python train.py --n_layer=9 --d_model=256 --n_experts=96 --experts_per_token=2 --d_expert=128 --d_shared_expert=128 --activation="swiglu" --moe_layers=[2, 4, 6, 8] --router_score="softmax" --normalize_top_k=false --routed_scale=1.0 --balance_loss=0.00227 --balance_bias=false --router_cosine_scale=10.0 --init_std_router=0.0117 --lr_router=0.000741 --vocab_size=16384 --norm="rmsnorm" --norm_eps=1e-06 --tie_embeddings=false --optimizer="muon_variant" --lr=0.00217 --beta1=0.9 --batch_tokens=[32768, 65536, 131072] --seq_len=1024 --train_tokens=263400000 --steps=3837 --dataset="wikipedia_en"
Below are experts of layer 6 (counted from 0) of a mixture-of-experts language model. Rows are named router (the router's row for the expert) and show model dimensions 0-255. Each number is 500 + 50 x the weight over its row's rms, rounded and kept within 0 to 999. Numbers have three digits each.
After each expert's rows: "mostly gets" lists some tokens that are sent to it at least half of the time. This comes from a sample of Wikipedia text that the model never trained on.

# expert 34
router:556578486522505495490580476503495535497506540448508476458486580508575425512500471585500444509492549503461492512468482424509457524554511448516476540476506593438576488435475436442554453449437548498530593564534473418522560511535450525404449535477533416610487568552573538440446502531543476472446490525541489520527437489480509484618586482538489475535525455514530474392520614557550479567513423482482422444591559469508523446558611506522454540467499550486519581400527460444462435582493484487509469525473508486468473399457453463500382661409517589487460445383370467467467461490569454439566508547551550494543470473559496487468485518464447421594500463559503465487445468468516454564560461555461498453493609491426466564511520551488524507481501580444585495466522470432525456566441442
mostly gets: ":", "):", " ;", " :", ");", ".:"

# expert 38
router:513516494558550514488501519435438516577548457455552503583507470520484484470549515512385496411478560575403528436493557623456551499421538524475550529567418509388565436473467554521519528537594414608467562507523545487477451454610577522571470567583397540456523434544470444593468510586473576523550534456511533458536454476477494545513465555515494450374381482471560479488479568484472517588511569423527429501524492545536459529483625465546451436503475568471573462460527583456586483433496549482467555565534441489497541484549441463459572465613485456510503499454489522529506495549497462491479521586502447618494442422531502554576444473412522457474476428508501471502500454492527581416490490470437571483425530486499428526511504482474475492499551424529527478520490500485428514551584580
mostly gets: " Times", " Rights", " Research", " Security", " News", " Policy"

# expert 69
router:517531561521578538521555521507509438491585487504405581514514507504500466603491501481493505486462491425521573572543469444595526536566565535479512431401519658528587443539480449467493488480444626467489422477558422402555476486566558497487494452530528453556604485434514497486528501482439443580497499483449508499484516522485509511547469498473468498541442454484499625574550572468535499533508462523519429428502503495528500427489551533466481512506541442513563505512448549473439558511409555439517470471420442529574460474481491437493549487368534558555504483455446556477483355483564500453517568431544534437534480498580417528521355466391543551440502437534406481505515477486570584567478535476505386490502521543532491497575453593525470518558528549519487483419583440481560580453536530
mostly gets: "==", " ==", "===", " ===", "====", "|---|---|---|---|"

# expert 67
router:526525511476552481434551570469466509577469488542468542580500399445502487451491515423554467597473544482456532484485476549556446391506498449428413499509467451513520539477458415470488430495435473441523496519413468530510461536593567566531448444493465454538534561501541588542477565637500541443523487483512460496543503622514547452448530510536446495498565535465561647482549411486523542504470511521644560449536434526515562474489574591464459516536568557541490475529578422395507574431523418454521542507449481444509533488525520484483540553485477537584484436496544566492538536499470530482435493550528519471472443473475498458455409533402568539496500493447547508551495453442483369375505601579554578482609501469501499487544467380472528453507477569530513470478475453604454452529547499
mostly gets: " Hong", "iao", " Wang", " Zh", "heng"

# expert 49
router:499545528473509525488488432463438556483556499506476577500493495446480478592470489544439462566453422434468447637444530463502525486490547463525466435480541487514572520547494459507495475535507610516573435518480525533531432499536490466506519421549418426541511475383536550473538443479602430479546500507481543530461482469479421460535519523438404530429560504546502502536541536500479547570508494480488414557529489455492525365458499527614518501579493422499485562446490497486454458576516486405522471485482450510560514393405552422381414582399565578509481584580452527500483405512583477520429520447531543506575471510560521523548467530394507474468506393540499472436567519460567526576539520459557443565564485552487560489531577567504487471538498478473539426462482401366549507567508424
mostly gets: " (", " [", " (\"", " \"", "^{(", " “"

# expert 44
router:438530442542495569458593504566456557514557489532552544432526575549456589489471482505488521428456609494460591424537505444524465523485455500477511576408554466475461459442476533450510526505443581568438533463506518441494520450546457394449516459603463521536513461533505408462498541411425503481497389458399545440520497480612421489565464524494514498458508438451449473482503560503493540528479524514503484487543569510488484568465433464523529450428491447581605442459564547545543467509503460484554479425414487531470511508541474455531534497466462633517508489515442508523502541580490474534494455548439454553431557484604511514529515466493441406545584474419576571588608570442530436447593405531472555533430584465442449446521582482548422581504498510511441549554469442462545563565551498
mostly gets: " its", " the", " his", "The", " their", " whose"

# expert 29
router:524480433569580459550540482469496498526527497516501497517398506529477548482543493440504504432535506603489513470500506499428437513529474539414452485516520445454514558521525467553537498521507540486420441603511541561493376536527556505535549580502501529457501569474450495496510411481532539609446471433617519485514633436453529475429573608437618566458527553574557447525479541452507455520538498475506551522416464539523472600446472476507411490487520482525496550555360495576518568532429536410560449427517408499478429559508469522547578460545475528535408605543505382505443444513488464467577526588520465524563436506440533552512601606565424495595533553468457504423485453486485508504563433507559449452416579486476552466507522505515520512450485437550577544545516524474528515539471495
mostly gets: " year", " died", " minutes", " months", " week", " month"

# expert 23
router:531565459535501570488517425568518487504511466401499497595523469556545484581446567413548472503452483549442439549477473514476478501550491445524475459534382508485455533514385407536507512514532523437478461471519474543476437473582456460498518485461507478515512507459570583500545436610474483467518529548549488433575508470455563515519591553457478535425468489457582612431518515395390537464492490508472444503602542583479447515434482493499399487504476547428492550538474580524576462556487451442536600389530484578546481430384501542535471574498520488496454496485457588540444465536482437510502514497436520477496537418451517486429443442441523537495465415557490439547441457406493505511546527477534456438407452491488405431536402540485480461526526573437585478537656466548485500578550522
mostly gets: " —;", ")\"", " •;"

# expert 92
router:548533438426472521473542459623531482557484500555451442444477499522507529531505528510551504507445515521474508516409523455554550434562523535572503504561445564654449616448449459443451515564451522445470563448475436570444481427473521509492416462536449517551537554481524554518536456563562507576509564514624625548453401535448543468503507532508528528516566459465494551503516479547469569495514474499529472431559549453519517464539497517472465451534464485448467589504528516452570519537531473570527550489433573607549440452476512501454511561395528508466462509462515534485563441602442498483380404449506607501522501461409475541446497552425480576490436378597521499532553429365407475514541524388482478471483525498473535456450485553533465494502433612474505472448519493550435543516530512
mostly gets: " M", " Mr", " www", " •;", "M", " N"

# expert 72
router:475535542465501450532530436536528485481384548495532588514500564538557472585587529574465524538473509528543445572493406525535517527495508496541521495504526530513471539534498521481528451563479556475501508506497540561538464466469494556489558470464439497494529526472503518572488405520559470406501488539406591508461430456498399489548453533442487484371535402478473503489488481581501467549478352485567515480496587527585557517449432574565507564581468440514385567483527464419531496604480424451499466497492448497501471414488580412441466466448577599511542552473469507473524512454553573494549425446404445491578476517526453515491495543445524543576528448535534471414557512460641492492474500510503429523429545561585529374505652535470472441458496495539471443434380506484509447483485465
mostly gets: "–", " −", "^{(", "⁄", "/", " (−"

# expert 16
router:420478501437554466486459448505526527480473495517525509524508517363465528484547494601574564464463371541524551531343582448556524451457430523550501491501486425554519506562634501525493490524546580522517475595444434573478515496398509465542537506501524537495473501543459505464505385513481544509542532498542419551512507537481581438498451526522577504512552466537487440524541441490492450470531565550587516558462488456481492519448431550558505457520404452389406560558604432509451510569521467478485457568551496474474553528466462454522426435509491466601504506573636466517425595459487449506466463486492482445466394500574444549559604553612448508537445589491564507491524474507531581561513507478501482447515484515538460503449510569533444508500544380464544523392561483508464551518541489
mostly gets: " res", " dis", " w", " sc", " un", " exp"

# expert 5
router:499411449411454482468485517562533470568415561533438468521531402474498513513449432480591482504510477579491456512446514409521564500433537501502533453427535460661446510547482529497530516530487558463575506566465483520494467416451530472439481491481420549509504482538557528481524469463423615552457552507473439561509369501450498513490505522563562416528568453434486454565476414473543557425463524530464507457501483405501421462535531551499500544531564440449462512552456411535553504550525447612426508545558483414519500530547547496458615516433474380444455460533620500480474498426457522450482490508507541530462539462552582453552533575546514566519406501527597477456471524529460476444429534558464556460433627475444468492513523532559449530541501470498511551415518463570393451511580544
mostly gets: " l", " p", " h", " b", " t", " m"

# expert 83
router:518504583493514512436529476529558452482477471523535513493497423465493521527470516419513582539487568456527488482529434547498397439484484493503449558445554497523472599493513484495441468484484526459569399533538363513587572488420553451528449477628529515458528491509444425567469556562570474491555541513471520576551473493440539512495439475518403414475482503482488439480532428493558621516497549577392502532530437481605564466509416560512464453558511489522445472526577415477445563479474456502492543562474520472452538575494531521523445449503462391530537442526497523476572559480491492475442500500542517511519493521470627436520419490544490672405494466470548538516469436464393480479452487420482489547482366494544551521497470533464485481505470517503600526426539555590420360421475517
mostly gets: " Ferr", " Á", " Lar", " Ol", " Bord", " Rodrig"

# expert 20
router:467537419495543540471530546491487578563542487545477514404516622556526502520545462442477439478417557497467523479464460439573479582473502454536496542408524526474468412542449447493529469574421510571483461501421487394531530531496469438468478469514476429576496514477562404496565516455551583440400468550459603482542543540535420532561483463476524519491533385477447493472545462508467574500482561561552544495551588503474477470469490540482441530542528470556591513487497497539504450501492469502588447483390454522487485506491476417529494484475466639561549550488505505470503520506616472492525472550371509507432549384549503486563476466469496477565508511550624537595530517381588449506588489490516552446363493446477503386520588512496442573526483534575438503507573435474459490561511478
mostly gets: " his", " her", " their", " its", " His", " –"

# expert 89
router:548441414652540421518497566495452536535468473506491457516492512501391430451458567556541482476565541480566555445516512426447581469429522448468493478507466412507469493454584522478458525466553551543435476586524561577467378485516489570472529512506487503491501512371410468491509471486537465535434563468519470489543464501504537460446498525530598515440417480519519534561473476505456491460456373454408434515472508522495432494548433468567523408467498461418589472401495470528470506530464448456460449435542478478475544570426536523575575543551422484487470541490472446467477417507506477554464561626492490623512474520447493531513607539620465509606527557515509545465521471599489540485496523528472485447504599460526547537495429548432468575494569436546483572624562461542505457527505532
mostly gets: " number", " top", " front", " version", " post", " parts"

# expert 94
router:484556488540570499558459569545381506454517563485490392494447484439496616516491388495437496379530520565426419522558567536487549518456495486442537473524489459421484478476530529518553527572439491545398472578550586533491419444482525512504503499558456485401438449454489450460562519524482475584416480467542445502488482511501486487479537476486539553389479534478545553576539492538509462443624560410525498448511491502532424568494566424439440437435503491477522529536421471567489541483595459401523478439609491517430448559468507444512525545538563456473467558641592491538548463486500401506527583485440517519498397524431465587469588502550413500402512552530496477491474489558483473463475489480526440502441459590492614539577484505486457531492527486543516499583560458534463473469463489
mostly gets: " professor", " director", " chairman", " footballer", " deputy", " member"

# expert 2
router:508573517473483468468502533515481550465574482479557513516502541486527544496493471551527527472538589606518529473520547577478473502421535534518444559552431528406534522434477497501553528588538473539491508542506555460453465517515589533574532650490387471443496514521526519424427548545524501538448459460599504493484530532493485543423460525475464598507501575397443548552490458564389526539564571384534478451456453596440415645484487492497514396415483527422658496527549524525519554473563481383477541521556417476431539521550464500471487545644491479554482494533551562534435480524528446519551474504549571586502397500442478512462569463565589497593527482528437444583542465500477589537545494542497533542445468522479542496575498471533468548504484474463531463537581495484523452469502518
mostly gets: " Minister", " General", " president", " Chief", " Lieutenant", " Governor"

# expert 32
router:457531479500490512509506435553529524493517466431503526453493513615604491524469467612476399591495528490479463502509461449530413540539558506525473507460445569417517445421472471483551445434420541472585560510519532415535556505555477440435473525531499477530551509586568513431469521543532429480447403564547483444478480500558459520593542495520468490542520474521502511362550572615536551522490383524479413446548579516496586495579590569516467604402455532493495481475552514455399463496509525510503548564422497526510538430480433458484394560429512532477518411415454485458476425535580471478575560479585463434573452470563499497532432443569412421514523427527581464501459403505552510550519445547385521520506532526476546517468482492496522534524509606455530536494550483499513463544480449
mostly gets: "=", "):", "–:", ".:", ":", " ROU"

# expert 13
router:559502559411548521534471506579482440478435509434534430440444490486488507531431475410476517523488548511438527577515514482593450522526458469526605516471457485548543496481436488392553431468547466429500546500441444521493517536517407499443470416491484511529509472460470556511572606480531418500520481531522544486427515497490431481596509549504432436501560488393578568348436477521428422433483477470484471413506575495465534533567521567529479518584518601460509534503388536505470464528498503585530480435518474437481553537440553498486449467453563453409516561500394469489442492442607539569473454478427528484559542495585406459449511438419460516482442464524509473460545439475518491543379478499449560589531434419476421509499467506475534469553501563535557438413510492466609456603497496
mostly gets: ".", " .", ").", ".\"", ".."

# expert 18
router:593446360546480585510509542489459525512525482507456473543569527499514400453525534565484544495458557570512532525427404566417536487568560411408439533563366487442466547568424437620514477516528467493504442508572529599442418441565514551500475476447424473451498543459505485540515504458470600509523524407457520427534524493453514507492527460512564486563507433477538479549464516446468434501478503456483533572441517648471375514527486512492474554587541512524508574504490549549518494570541549484467490515535459444470413518431475561514590475544432500541414522533575482613465505487521475412537519542462546530479481427471497567425561530572483470529545492566431553515487489490402497506526548554494541470469510450451528402444503524572515649517598539506491496522514515471412531509444546
mostly gets: " comp", " present", "Comp", " next", "e", "way"

# expert 26
router:540498518511618560471481471466549501530496485474487414481507529505527467486534531375608499522465462588472455417481523585542544524368493450540503520473516481491517548408639479561494602525666439595540537483514447508573462500498590466534519506565628516446481571505446558559552525579497538415509539529483474485543459502489491488462519501515465540597473591529468487471495408475531551503583557543543501407458438466570575463440498627506552558515523526445460457556437500519448591427481555516492515536544521504512552536535542468514466531499538448540560454533482500506504528492468536455373453498563505521484470507508617415534376428466516533476496511506625510527519521569455458409457548421493523543511420486611566498514427431549517441495498505521533515489477515537512473435487541
mostly gets: " McG", " McC", " Jr", " Mick", " McD", " Gian"

# expert 93
router:531477555494528569580501468523543504483507462388458544483370545569546521529464450463529508425525477526491541571523483377541381590574464448471516496480394465523588485450440402450572492493538458493499481518486414467521375567562450442407487447408448503582429487445530489406539574484532419563552521490527511573412501410407461497582539493522438466450509521495536543425442468472435457419547507467545448447508562552533484626534531519589471517539462523479476549545455552500399512552488552471517557395526512471498587537471565481412470437452578517491489552399422533495423527485544477482472519446512570419522512518529467442445567431498425491567530479488521493494551458454508489545457521504493480547452455475502434531531538502482546524522527531490559497479588468415547537583454461
mostly gets: "\".", ".\"", "'.", ").", "\").", ".."